config = dict(
    n_layer=20,
    d_shared_expert=64,
    activation='geglu',
    init_std_router=0.0201,
    n_head=6,
    n_kv_head=6,
    vocab_size=16384,
    rope_fraction=1.0,
    beta1=0.9,
    warmup_steps=291,
    doc_mask=False,
    steps=4285,
)
Below are experts of layer 6 (counted from 0) of a mixture-of-experts language model. Rows are named router (the router's row for the expert), down (a neuron's output weights, with its number) and show model dimensions 0-191. Each number is 128 + 24 x the weight over its row's rms, rounded and kept within 0 to 255.
Before each expert's rows: "comes before" lists some tokens at least twice as common just after its tokens as in all text. This comes from a sample of Wikipedia text that the model never trained on. Tokens count by the router's weight.

# expert 14
comes before: "1", "2", " |", "3", "4", "5"
router [140  90 113 146 134 138 103 167 102 148 142 162 136 165 137 118 103 123 147 127 123 140 125  84 115 136  89 137  97 154 131 153 130  77 122 165 132 104 128 125  79 151 129 115 118 148 126 102 149 152 133 159 139 134 151 164 116 141 135 149 108 127 183 131 179 135 177 150 165 177 169 144 170 113 138 112 151 109 112 150 161 155 101 127 138 116 134 147 158 115 127  87 153 126 112 146 118 112 131  98 144 121 168 131  93 136  92 150 120 128 132 121  82 112 132 105 130 180 135 153  99 143 128 124 113 135 120  96 122 122 157 141 148 135 159 171 157 151 122 129 132 170  85 106 138 101 151 122  92 167  85 171  99 134 119 149 135 151 156 150 116 195 120 172 135 152 149 107 132 121 100 151 108 162 133 175  94 146 107 120 130 102 146 148 142 169 125 133 107 119 145 132]
down0 [120 146  77 152 111 137 105 115 128 123 134 126 124 152 133 167 142 118 110 148 107 167 123 145 111 114 155 119 144 151 133 142 139 118  83 115 144 124 127 199 114  93 118 150 152 121 154 169  94 155 139 164 116 111 124 147 142 126 112 166 124  83 126 145 135 190 160 144 131 117 134 105 116 107 111 166  98 151 136  99 111 112 127  88 111 150 183 117  90 169 138 111 154  87 108 110 116 164  86 143 162 161 123 143 127 142 117 149 123 151 134 142 176 121 107 144 146 151 125 122 124 141 102 114  96 118 105 159 157 155 109 109 104 105  79 116 100  62 106 145  86 121 108  69  97 145  69  77 134 120 123 129 128 104 113 142 104 108 120 129 132 122 117  91 110 127 145 102 116 128 159 134 120 127 132 149 176 126  95 104 136 140 131  86 118 139 116 140 138 126 105 149]
down1 [122 110 152 128  76 151 140 145 110 141 127 149  86 120  94 139 139 123  69 156 112 107 124 135 124 133 116  92  92 137 128 142 111  97 102 145 181 120 119 146 136 120 131 144 115 134 126 148 138 119 122 103 128 132 130 134 119 123 125 113 184  95 145 189 133 156 165 107 137 104 125 123 133 161 134 133 104 125 133 129 193 116 146 143 112  89 137 171  71 118 130 146 194  89 135 116 113 143 130 138 102 170 109 107 147 135 113 173 158 164 121  64 100 136 101 164 108 118 112 128 175 126 137 141 137 131 108 151 100 121 113 126 106 118 135 142 172 126 121  72  98  93 137 128 102 116  98 106 134  88 136 122 158  96 146 118 144 131 128 114 135 121 164 139 126 130 145 176 135 118 171 135 102 152 137 126 140  71 125 138  92 165 147 135 123 137 154 162 130  97 122  91]
down2 [142  84  97 184 140 137 108 112 119 127 124 133 129 122 119 139 107 135 104 161 134 143  91 145 138 135  98 169 133  98 112 122 141 140 115 105 160 108 149 102  82 192 120 106 137 150 110 117  99 143 135 115  98 143 123 152 146 117 103 108 179 126 156 152 172 175 174 104 152  99 105 110 102 130 129 159 106 102 162 131 152 145 144 118 117 134 162 138 105 105 111 186 133 128 145 119 141 112 156 152  89  99 137 149 100 173 154 130 151 154 121 101 130 172 120 151 138 127 132 160 141 110 137  83 158 149 112 155  87 125 148 190 164 172 148 123 109 130 143 105  97  88 126 140 159 159 121 130  91 139 124 111 111 123 128 106 114 131 130 163 113 134 151 124 143 103 140 124 132 147 172 132  98  91 120 112 116  97 177 117 134 148 135 120  99 127 123 176 155 120 136  91]
down3 [147 124  91 146 187 124 127 203 106 128 121 108 120  64 135 139 119 180 168 100 146 131 123 161 128 166 122 115 117 129 121 119 166 134 119 119 157 146 133 131 138 146 125 151 113 104 136 150 102 126 126 110 154 146 112  99 121 142 146 150 152 140 167 106 149 173 149 127 157 125 127 134 170 119 137 158 139 141  87 174 144 110 122 132 130 114 139 142 121 124 132 166 165 104 115 103 142 146  99 131 149 125 138  85 124 109 134 169 110  93 165 116 143 156 125 141 167 142 134 127 107 133 144 108 122 202 149 131 116 129 151 162 144 173 152 162 139 152 120  64 114 111 144 124 131 121 123 162 140 144 146 122 122 124 110 149 107 166 139 109 141 133 141 164 176 140 131 152 107  53 104 144 116 142 131 130 115 111 141 152 133 155 178 131  87 117 119 111 170 135  93 147]
down4 [137 148 154 124  99 174 109 122 135 110 145 110 147 144 133  95 107 134  98  87 120 119  49 120 152 134 124 103 127 163 128 144 128 116 104 156 107 139 145  97 134 133  86 114 133 124 141 124 159 106 142 147 152  93 125 121 131  97 167 125 103 105 101  90  81 121  62 124 149 125 111 119 136 134 133 140 159 124 207  94 118 148 134 105 155 140 128 165 126 121 133 114 155 161  74  97 124 150 139 153 171 113 116  94 118 138 110  95 144 124 114 121 108 120 100 114 142 103 157 139 155 131  86 123 143 113 123 127 165 149 112  84 131 151 120 175 114 123 152  84 144 154 141  93  92 134 131 100 155 145 147 114 147 152 160 136 164 128  81 110 142 112 142 104 162 106  88 119 121 133 131 149 128 149 158 124 123 111 115  82 139 142  72  98 138  97 103 131 114 143 124 112]
down5 [ 99  94 208 158 147 125 140 128 119 159 156 150 159 172  92 160  93 131 108 120  93 129 149 114 129 123 128 163 144 130 123 158 109 163 148 130  93 178 116  93 129 110 132 126 127 144 127 189 165 145 157 125 122 125 135 116 126 130 114 152 174 142 102 132 117 113 134  83 107 151 109 152 113 176 110 116 130 159  79 147 142 131 177 132 125 132 137 101 124 126 145 132 149 156  92 174 119 135 142 123 137  93 130 105 145  70 108 131 161 149 134 114 134 113 119 119 133 122 142 170 173 152 126 107 113 138 144 110 123 107 100  95 146  84 150 122 138 106 105 144 105 110 172 149 112  83 130 138 147 113 131 102 100 149 113 132  91 121 144 117  69 131 122 126 104 135 139 143 100 104  96 114 133 158  79 139 145 134 142 143 131 134 105  98 138 165 156 141 120 112  80 162]
down6 [197 120 149 121 124 124 119 138  98 173 121 155 115 109 159 129 151 106 142 133 152 142  85 109 160 126  90 109 134 122 156 134 131 138 140  92 123  86 112  93 111 109 165 130 133 128 105 129 153 117 136 181 129 170 126 121 144  76  93 130 136 112 138  95  72 161 123 149 167 149 109 122 138 108 117  99 142  70  99 165 147 122 141  77 114 137 109 131 129 111 142 107 146 143 115 135  80 133  93 139  93 170 116 164 135 129 146 136 107 109  99 119 135 122 125 116  98 118 102 156 134 149  87 125 114 156  94 114 109 143 123 141 123  72 201 105 107 182 155 132 170 138 124 107 135 128 124 166 133 145 128 142 162  74 132 122 155 122 110 130 134 131 137 179 130 133 138 124 116 145 141 108 127 159 166 103  95 122 109 146 120 113 151 130 147 169 113 137 116 138 117 113]
down7 [146 134 135 149  67 126 113 164 128 133 110 141 120 138  96 106 135 100 105 128 134 137 117 140 118 148 144 128  87 135  86  96 185 142 143  95 102 179 133 152 134 144  69 123 137 135 155 167 155  87 122  76 127 112 134 117 129 124 104 136 134 131 127 146 128 113 140 114 113 119 154 143 121 177 156 128 109 124 147 120 184 100 119 140 162  90 140 170  98 153 126 167 115  87 162 102 147 120 142 157 119 149 127  72 122 125 118 150 131 160 115 105 133 126 133 186 110 116 112 122 121 141 136 125 102 112  76 141 113 107 107 130 112  97 143 140 177 110 141 101 121 122 149 181 127 118 118 168 142  84 129  88 119 114 126 128 107 129 117 143  96 118  99 131 100 137 115 145 133 141 156 107 107 115 114 111 135  40 100 129 125 160 112 120 145 133 147 153 144  96  80 115]
down8 [119 157 145 139  84 153 130 124 159 121 151 138 164 109 136 102 113 113  95 136 123 128 113 116 117 158 145 117 147 123 121 125 158 152 111 125 116 140 120 115 118 112  76 149 146  72 162 169 162 108 109 108 136 106 168 159 121 114  99 165  92 103 109 144 143 131 118  95 122 129 122 122  87 142 178 117 106 130 123 154 119 142 134 144  79 116 149 130 149 126 151 145 112 127 144  97 132 136 134 106 112 105 123  84  99 171 134  84 148 139 116 100 142  72 137 135 139  97 182 147  93 150  95 122 102 132  91 124 120 143 133 137 138 158 149 132 120  97 109  87 178 148 115 118 166 136 103 143 186 139 136  84 122 167 157 101  71 100 120 157 129 125 118  85 134 123 135 111 146 138 139  85 121 140 169 118 124 154 123 112 177 130 138 142 119 107 135 177 124 122  78 104]
down9 [158 144 132 122 164 102 143 108 115 120 128 109 115 121 166 138 118 126 168 111 119 138 166 120 146 132 161 104 127 147 145 121 147 129 156  99 140 114 130 122 175 115 127  83 106 110 101 144 104 133 116 172 121 183 137 106 124 120 107 144  76 132 117 134 103 129 146 117 111 113 127 124 113 136 175  94 135 168 113 141 146 133 144 126 141 168  77 146 145 123 136 112 151 164 151 165 142 123  99 107 171 173  93  81 164 137 123 158 123 123 148 147 120 147 159 125 135 122  75 120 142 152 130 156 106 102 103 131 126  85  95 148 110  92 149 124 131 173 113 139 125 139 122 156  72 110 148 151 146  81 137 147 133  95 106 126  68 150 104 147 123 111 152 115 142 132 129 155 132  89  83 158 152 104 125 134 136 171 145 139 106 111 135  76  98 107 171 111 113 118 123 180]
down10 [151 127 148 149 161 134 121 101 164 129 118 139 137 144 155  64 110 114 140  91 110 130 180 145 133 145 147 144 159 109 133 113 126 154 117 124 108 141 151 136  89 124 127  89 112 167 125 125 121 164  81 145 185 121 148 153 113 141 107 121 142 124 125  85 151 154 121 134 141 147 126 169 122 151  96 118 123 148 166 129 146 161 143 138 126 132 145 146 185 151 113 178 136 138 167 151 150 117 138 105 130 110 186 140 159 151 153 144 107 106 124 139 109 171 181 121  84 134 107 156 105 158 148 112 114 122 119 121 143 104 121 120 124 138 121 142 149  98 100 141 136 113 132 133 150 114 158 123  87 126  73 152 119 102 143 104  94 118 108 166 118  86 208 116 139 132  94 141 122 148 113 147  72 120 139 163 114 120 165 111 119 106 132 161 117 143  99 126 107  99 121 148]
down11 [136 116 163 126 153  72 124  99 122 121 130 133 113 147 141 129 103 104 131 152 132 148 192 125 130  83 152 142 137 160 145 124 114 133 150 132 142 118 122 127 144 145 182 138 130 162  78 163 135 104 168  98 114 134 179 148 142 128 137 123 130 118 138 129 158  91  87  91 130 153 153 133 130  87 159 138 141 146 121 137 156 127 150 108  95 133 107 125 166 169 130 173  94 145 100 145 145 119 123 144 107 116 122 153 113 120 174 138 143 119 159 123 123 129 156 155 125 181 114 146 107  99 149 116 138  98  96  98 128 123 122 162 123 142  96  44 134 140 153 141 169 125 127 116 114  77 172 131 119 115 116 108 163 153 106  84 110 102 157 167 140 112 131 146 131 117 120 141 136 132 105 138 119 133 137 147 131 111 109 151 118 108 137 126 113 146 134 114  78  49 163 107]
down12 [132 132 178  81 163 166 129 163 135 117 156 130  93 148 141 116 176  93  55 125 121 111 119 119 134  92 177 146  82 131  99  99 130 141 126 139  72  83 110 172 151 153 146 133 107 139 108  95 150 121 113 152 141 112 137 132 111 135 103 152 133 140 141 143  93  95 157 103 101 110 143 125 112  99 143 123 138 171 134 125 173 117 106 126 138 100 134 115 109 163 154 116 157 144 137 149 133 162 146 154 101 129 109 104 162  81 169  55 143 115 138 129 119 126 113 147 145 123 131 121 135 168 105 168 129 127 157 107 162 124 103 144 108 128 153 133 121 113 128 144 101 126  73 135 102 151  68 113 146 105 109 131 129  97 102 137 129 140 178 151 111 101 155 130 174 152 131 117 144 107 113 120 116 136 132  88 148 115  86 139 132 117 116 127 136 131 134 112 118 119 150 136]
down13 [114 113 109 112 117 161 137 144  83 145  92 130 125 104 160 133 145 125 135 193 119 142  91 127 126 137 106 113  67 117  97 149 108 128 147 105 113 119 135 150 139 133 107 154 106 111  93 144 139 127 144 157 100 103 153 163 114 125 107 195 128 130 134 149 179 151 113 143 143 140 162 122 108 114 150 135 113 152  89 124 128 141 110 102  99  99 124 134 112 140 131 126 165 109 137 116 154 143 131 152  86 131  92 114 131 116  85 103 131 115 107 107 123 123  72 109 145 162 146 169  93 147 142 150 100 145 138 138 132 108 127 137 117 142 112 120 110 121 157 137 140 106 145 105 112 149  68 117 166 166  75 173  97 140 185 141  99 155 130 106 139 129 132  92 114 175 152 142 154  78 114 166 106 132 148 123 113 131 177 164  97 109 171 133 126 108 142 115 144 139 142 105]
down14 [126 145 180 109 133  78 124 146  88 107 139  81 131 102 138 102 170 139 134 128 132 165 177 148 140 120  93 111 107 161 132  91  99 105 157 113 145 135 155 130 109 151 136 149 119 128 101  84 117 125 154 149 115 125 124 113 115  93 157 138 163 145 131 172 161  88 159 109 138 155 127 127  78 111 153 142 164 122 133 130 140 124 134 110 139  80 132 124 155 132 112 141 109  96 155 125 126 102 174  81 124 137 141 124 124 118 131 143 112 137 109 144 102 121 126 138 109 111  77 151 126 104 153 159 122 159 127 118  92 123 149 132 155 122 152  96 154 127 114 197 110 157  85 169 130 144 148 120 168 144  87 171 178 163 137 142 111 123 115  93 138 132 137 133 134 102 126 173 129 133 154 126 144 109 143 128 133 179 155 110 105  97 114 121 105 113 162  74 111 103 138 131]
down15 [ 91 149 135 144 132 182  84  48 164 109 152 125 104  88 137 118 124 150 109 130  98  88 131  91 128 121 135 126 114 126  90 116 126 108 101 131 134 127  68 106 153  86 117 131  67 149 130 143  93 116  82 141 121 150 142 167 140 145 147 155 152 110 142 162 105 111 128 100 115  88 119 129 171 160 132 108 139 165 123 166  99  90 158 129 148 148 115 124  91 113 126 103 177 142 114 127 103 123 129 136 145 119 107 125 139 120 113 110 133 134 147  98 117 134 128  96 137 141 143 130 123 119  88 113 110 135 121 121 165 107 137 101 143 136 120 136 108 145 160 118 135 104 177 133  82  81 122 142 174 201 175 116 107 103 106 133 150 134 142 142 150 134 133 128 157 123 143 105 101 133 100 168 136 150 136 122 140 125 114 149 132 160 115 128 114 158 127 133 135  84  98 160]
down16 [135 118 125 137 126 133 126 189 154  75 110 117 121 112  93 112 161 157  89 158 140 159 125 114 129 131 134 142 125 165 166 114 150 164 155 110 115 116 165 118 108 112 100 155 125 170 151 123 148 109  81 100 124 124 151 119 136 126 125 162 127  91 154 118 121  93 183 101 151  85  99 111 155 128 162 136 136 118 132 121 132  98 103 104 105 114 132 103 107 166 191 104 127  97 171  97 116  84 127 142 122 128 112 127  85 130 100 132  92 129 118 116 110 106 126 154 171 108 155 116  92 158 105 143 127 134 135  95 107 150 148 125 154  91 163 141 150 113  93 127 134 146 122 171 105 149  87 175 123 120 106 137 106 122 130 136  93 136 136 136 163 136 135 125  75  82 156 150 132 141 165 103 115 114 146 124 118 125  90 101 107 143 135 114 131 150  96  98 155 165 125 144]
down17 [123 134 118 140 122 150 131 134 146 129  61 127 125 110 102 150 123 142 166 151 148 137 147 102 124 121 123 126 138 125 182 101 145 159 151 119 140 102 113 144 114 107 117 146 128 107 174 128  92 111 133 142 201 149 134 130  90 116 120 125  91 142 142 123 156 175 120 141  96 149 140 126 109 115 120 142 156 147 136 119 157 111 175 134 140 111 106 131 126  95 120 133 136 105 138 120 147 123 135 122 117 129 129 118 178 150  93 108 169 182 175 133 177 121 131 110 115  82 112 151 126  75  79 167 122 115 116 121 142  66 120 126 129 139 111 154 143 150 114 120 135 132 113 121  77 128 172  71 156 132 143 133 141 107 166 120 136 165 137 134 112 131 186 155 142 147 102 153 131 191 130 170 146 121  99 111 154 131 140 110 135 167 127 121 165 110 153 103 107 125 162 139]
down18 [129 158 140 109  90 113  96  99 103 144 133 106  88 145 165 149 151 143 138 143  96 150  90 115 149 137 127 115 114 121  79 162  77  69 133 123 119 116 130 140 143 119 136 137 128 106 136  99  90 139 158 143 125 125 121 104 118 120 102 124 111 137  94 142 142 137 104 148 112 156 130 137  90 123  90 151 109 158 169 119 111 162 120 132 175 142 126 140 136 131  70 117 156  97  99 117 130 140 137 132 177 160 169 120  94 128 150 118 146 152 103 146 146 127 119 135  95 142 124  98 113 103 147 122 136 150 167 174 176 102 124 135 131 137 116 140 147 142 150 172 119  91 101 119 127 133 158 116 147 179 113 161 118 158 131 158 107 122  94 108 122 125 118 115 174 195  90 109 123  91 152 128 140 108 143 115 173 140 165 148 167 102 121 128 115  87 157 142 129  95 124  88]
down19 [101 121 138 106  86 124 149 109 167 112 125 138 154 148 113 111 113  92 114 147  99 142 159 102 118 118 123 144 126 148 116 118 136 169 140 126 124 104 132  91 154 149 140 128 161 149 137 107 129 182 120  98  99  84 141 145  83 136 149 142 125 128 113 156 157 163  77 125 103 124 136 128  88 113 134 141 150 126 140 109  86 201 130 170 134  84 126 112 124 136 142 129  95 115 154 122 139 105 155 183 135 120  70 140 129 101 110 123 129 123 114 141 136 145 123 109 151 100 111 122 154 137 170 141 127 119 148 137 130 176 114 151 109 109 159 117 128  71 125 174 100 125 121 131 168 119 136  92 116 111 157 149  87 156 143 126 152 112 157 124 112 127 134  89 108  46 112 153  87 155 143 109 116 108 164 137 137 124 151 137 150 127 127 111 145 140 135  80 145 168 157 104]
down20 [ 94 146 132 126 168 159 133 108 119 138 125 139 155  96 101 142 120 153 120 170 113 107 156 134 135 105 138 151 142 109 104 133 119 162 123 103 142 125 104  95  66 124 111 122 103 178 106 103 117 137 129 102 107  77  91 154 107 147 140 123 147 147 165  83 124 142 119 146 117 106 112 115 124 105 167  94 185  79 119 182  97  91 116 123 117  91  94  95 103 108 143 106 132 137 144 140 176 110 133 118 121 111 153 129 105 104  59 147 142  98 150 123 134 114 130 100 116 138 111 163 137  96 158 129 128 127 115 114 107 189  96 145 154 154 113 156 103 127 111 122  95 137 120 125 135  84 162 140  95 114 132 142 115 146 124  86 115 135 125 129 151 113 110 131 195 148 171 135 115 141 133 101 135 104 100  91 120 108 134 130 145 143 169 120 137 130 147 122 129 163 117 161]
down21 [138 123  99 135 113 159  83 133 163 105 109 107 141 189 167 143 131  98  74 137 104 142 108 135  89  95 151 156 165 124  93 144 150 132  95 128 104 135 165 141 109 116 112 103 143 104 135 153 133 125  93 118 175 137 113 132 187 112 130 142 100 115 157 136 139 170 154 179 103 138 144 145 102  86 109 149 131 132 178 111 108 128  98 131 107 165 174 136  72 151 142 123 164 124 151 127  77 146 156 126 162 147 151 128 139 165 127 106 139 146 107 122 186 102 117 125 134 117 150 104 118 148  90 103 130 129 135 135 134 139 121 143 145  61 123 134 136 148 104 117  80  98 155  82 105 124 138  99 126  96 150 142 176  92 139 124 105 153 120 124 109 126 109 136 117 123 100 121 159 128 107 142 122 128 134 120 143 131 118 108 149 102 104 118  99 157 124 135 141 107 149 131]
down22 [166 120 124 144 106 168 133 133 206 161 166 132 108 100 146 104 139 135 146  86 113 142 102  81 109 126 111 138 121 148 125 120 112 108 116 113 150 131 119  90 151 157 126 118 141 131 160 156 128 127 138 110 114 111 114 156 119 124 187 151 119  96 111 100 129 121 133 130 136 121 123 102 125 135  91 127 144  79 150 122 157 152 125 109 144 165 152 180 155 149 141  65 132 145 161 143 160 116  94 131 153 127 135 145 128 130 144 125 126  91  99  90 104 144 134 151 153 142 137 100 158 145 152 149  94 108 131  90 171 124 146  64 124 115 110 136 121 112 137 123 101 106 118 167 105  98 161 153 130 142 143 139 134  98 126 146 127 130 141 169 120 170  82 104 152 101 122 122 121 132 122  81 149 134 100 138 110 143 112 119 178 119 164 136 113 117  93 105 160 173 169 171]
down23 [129 101 136 201 133 122 137 174 104 155 137 144 119 119 103 167 127 119 159  90 121 160 152 111  72 111 164 111 171 136 147 164 131 153 133 158 165  88 166 119 145 112  99 155 145 126 136 140 170 151 133 152 150  98 112 129 113  90 138 155 123 127 145 103 130 149 153 121  98 130 102 128 140 128 116 135 108 117 139 122 127 120  93 128 106 165 146 144 139 151 133 159 123 192 136 143 136 102 144 115 116 153 111 119 124 131 113 165 110 182 132 114 104 167 125 107 160 123  87 133  86  97 104 134  62 124 163 130 113  69 116 122  94 123 114 117 111 125 140 117 149  90 116 130  81 133 119 175 161 107 136 110 153 116 164 139 100 137 111 114 117 138 122 117 110 114  97 152 116 136  81  72 105 143 133  96  95 129 110 132 114 118 120 134  90 119 136 120 159 105 133 109]
down24 [106 138 149 145 134 162 117 159 131 137 127 101 126  89 127 133 144 140  94 140 128 129 120 158 127 142 104 121 144 106 121 137  88 110 161  79 128  99 109 112 130 129 121 153 103 107 143 109 162 103 143 142 104 151  97 123 168 114 138 134 137 124 103 162 135 104 136 169  90 156 119 137 103 104 137 184  93 171 144 141 102 136 170 165 145 130  88 148  98 117 134 125 138 125  92 139 112 115 136 136 117  89  63 104 163 131  70 120  98 109 145 119  89 119 133  81 133 135  89 125 141 137 121 109 154 132 157 147  95 161 108 115 175  98  97 119 179 124 165 129  92 102 142 110  70 180 129 137 152 133 101 127 141 133 143 149 143 123 139 118 144  94  88 124 124  97 131 111 177  95 121 104 165 133 133 127 108 149 137 147 121 131 107 131 103  71 137 117 136  95 149  98]
down25 [161 136 126 160 129 105  75 143 108  94  99 171 177 179 117 193 123 151  95 134 136 115 127 114 115  93  97 137 146 112 129 170 155 116 142  86 145 135 120 119 129  63 138  83 118 151 104 174 104 129 136 138 134 131 139 141 115 111 139 182 155 149 150 115 118 137 133 143  96 139  98 141 124 131 133 112 118  87 152 144 109 118 123  93 110 158 152 150  90 136 130 144 126 121 113  93 126 143 171 147 122 149 138 132 140 158 147 139 118 127 123  93 165 107  93 146 140 151 152 121 130 141  83  98  97 175 139 105 155 102 119 138 143 109 112  98 150 142 178  97 106 132 150 138  88 119 138 129 165  95 125 121  83 118 124 159 135 146  82 132 122 152 106 127 109 105  80 166 155 165 128  99 119 117  98 135 164 144 126  94 131 137 162 145 103 134 139 121 141 150 139 148]
down26 [173 129  95 136 141 135  94 105 132 130 151 113 107 201 106 134  77 125 102 117 104 163 120 136 130 117 126 176 162 147 103 150 127 153  95  98 124 152 149 106 138 101 121 127 103  92 123 111 142 100 121 111 123 150 132 118 163 157 132 179 123 126 116 131 114 136 109 134 143 168 137 114  95 149 131 139 127 143 116  73 114  96  95 114  87 141 105 135  98 116 167 140 159 126 128  98  90 162 141 137 114 119 137 117 148 136 119 135 101 123  89 166 204 121 112 156 164 139 133 134 124 168 116 115 123 147 132 170 130 150 129 136 165  55 133 153 124 105 163 106 121  98 149 123  94 124 131  93 149 129 170 152 122 158 138 118 121 159 102 106 113 132 132 140 141  88  93 126 130 118 100 116 121 133 104 201 142 121 116 145 185 123 116 141 120 134 145  99 116 137 139 153]
down27 [126 101 133 140 158 103 122 146 159  98  95 130 158 156 137  85 114 113  99 148 108 151 115 154 115 129 188 148 147 137  68 110 119  98 174 150  86 131 128 139  61 117 131 105 130 142 134 122 144 113 157 128 164 151 112 108 157 123 123 120 101  95 148 110 115 142 151  97 174 151 131 144 116 119 145 119 108 146 138 152 154  67 132  90 155 130 154 117 105 171 134 125 136 148 132 161  99  63 147 107 169 134 170 163  74 129 118 161 126 118 126 152 109 142 135  99 128 153 115 115  83 137 103 141 142 149  79 123  87 117 149 153 153 118 151 117 139 161 156 136 128 121 152 146 127 127 135 160 139 127 129 114 147 113  63 139 106 113 136 129 140 115 134 113 118 184 114 132 140 120 100 168 153 144 133 132 136 125 128 102 122 109  88 141 101 105 109 101 122  91 133 150]
down28 [137 137 137 110 156 164 116 134 124 133 146 112 118 101 107 124  69 116 115 148 146 164 126 136 156 110 131 180  90 147 117 118 118 118 130  94 140 120 156 129 135  99  79 125 101 123 162 117 155 113 102 166 115 134  99 170 158 142 151  85 102  85 141  98 116 115 162 149  97 115 100 116 132 188 111 109 104  89  81 120 158 170 102 126 123 141 135 198 156 120 111 142 175 109 115 138 139 144 105 114 152 154 148 154 132 168 155 108 114 149 118 136 142 115 120 157 139 125 159  89 108 164 128 136  73 149 118 119 146 150 158  78 155 125 138 150  73 124 162 120 100 141 108 147 110 141 124 121 181 144 105 131 154 119 109 124 111 146 144  82 123 125 130 125 132 143 119 124 150  82  97 130 133 179 139 112 104 140 113 106 124 109 154 112 136 115 148 132 124 135 123 168]
down29 [149  98 116 102 165 107 180 116 162 152 195 100  80  87 134 103 135 111 139  93 148 138 128 124 173 154 116 122 105 134 139 118 113  97 115 174 121 116 147  92 108 144 150 160 149 120 136  63 146 113 157 127 133 122 127 127 132 174 151  73 114 142 125 155 119 119 141  99 143 138 152 114 155 141 118 119 131 132 143 136 121 123 156 142 137  96  77 125 160  97 127 140 106 144  92 177 123 124  98 110 142 145 113 104 104 104  95 115 146 121 114 140  68 168 138 114  98 136 147 118 149 139 154 129 159 134 119 122 114 137 126  95  93 144 145 131 139 151 126 142 146 131 112 148 141 155 135 138 114 161 127 139 116 132 101 147 166 101 185 120  90 149 149 107 115 127 168  87  82 102 128 116 124 155 154 143  60  97 154 147 121 125 103 132 144  93 123 119 107  94 112 116]
down30 [132 140 140 110 115 149  97 150 128 142 103 145 110 132 138 116 140 136 147 158 166 133 113 175 112 133 159 138 131  97 106  93 104 163 108 120  81 116 121 175 126 157 128 125 140 136 143 108 160 114 111 119 111 107 137 183 119 141 121 169 106  87 151 123 101 170  81  95 171 125 115 151 120 126 117  98 179 100 148 132 131 151 120 129 167 113  91 122  80 134 160 145 179 121 146 122 103 123 112 168 130 135 124 135 117 142 136 107 148 102  98 135 164 129 180 147 152 114 138 132 107 128 131  87 141 114 131 162 121 150 145 101 100  88 132 149 127  86 167 147  93 102 116 119 111 158 110 121 109 131 172 108  83  79 126 125 130 120 135 146 144 127 114 108 118 142 134 125 164 119 116 116 158 110  84 134 128 104  69 107 163 139 162 116 131 157 102  81 163 104 111  86]
down31 [129 143 143 143 166 160 127 123 124 119 126 173 106 161 112 146 139 121 136 141 139 114 127 118 128 108  99 155 143 114 152  94  99  95 164 133 130  91  63 127 117 107 121 108 122 169 154 132  70 117 157 169 124 125 149 140 128  90 148 141 169 140 134 151 161 136 133 104 138 157 135 148 135 131 168  90 136 128  62 138 127 125 120 127 165 103 103 151 160 124 115 108  71 105 151 151 144 115 117 147  72 145 114 160 147 155 143  93 100 121 162 121 110 109 166 105 162 141 142 110 135  90 132 166 139 119 143 116  80 102 131 117 132 170 123  70 170 143 136 120 185 106 159 123 101 104 127 102 157 145 116 166 106 120 128 123 121 114 115 100 167 133 118 142 148 117 105 133 156 148 130 132 121 131 143 108 115 118 180 183  92 168 141 123 134 118 120 105 138 142 124 123]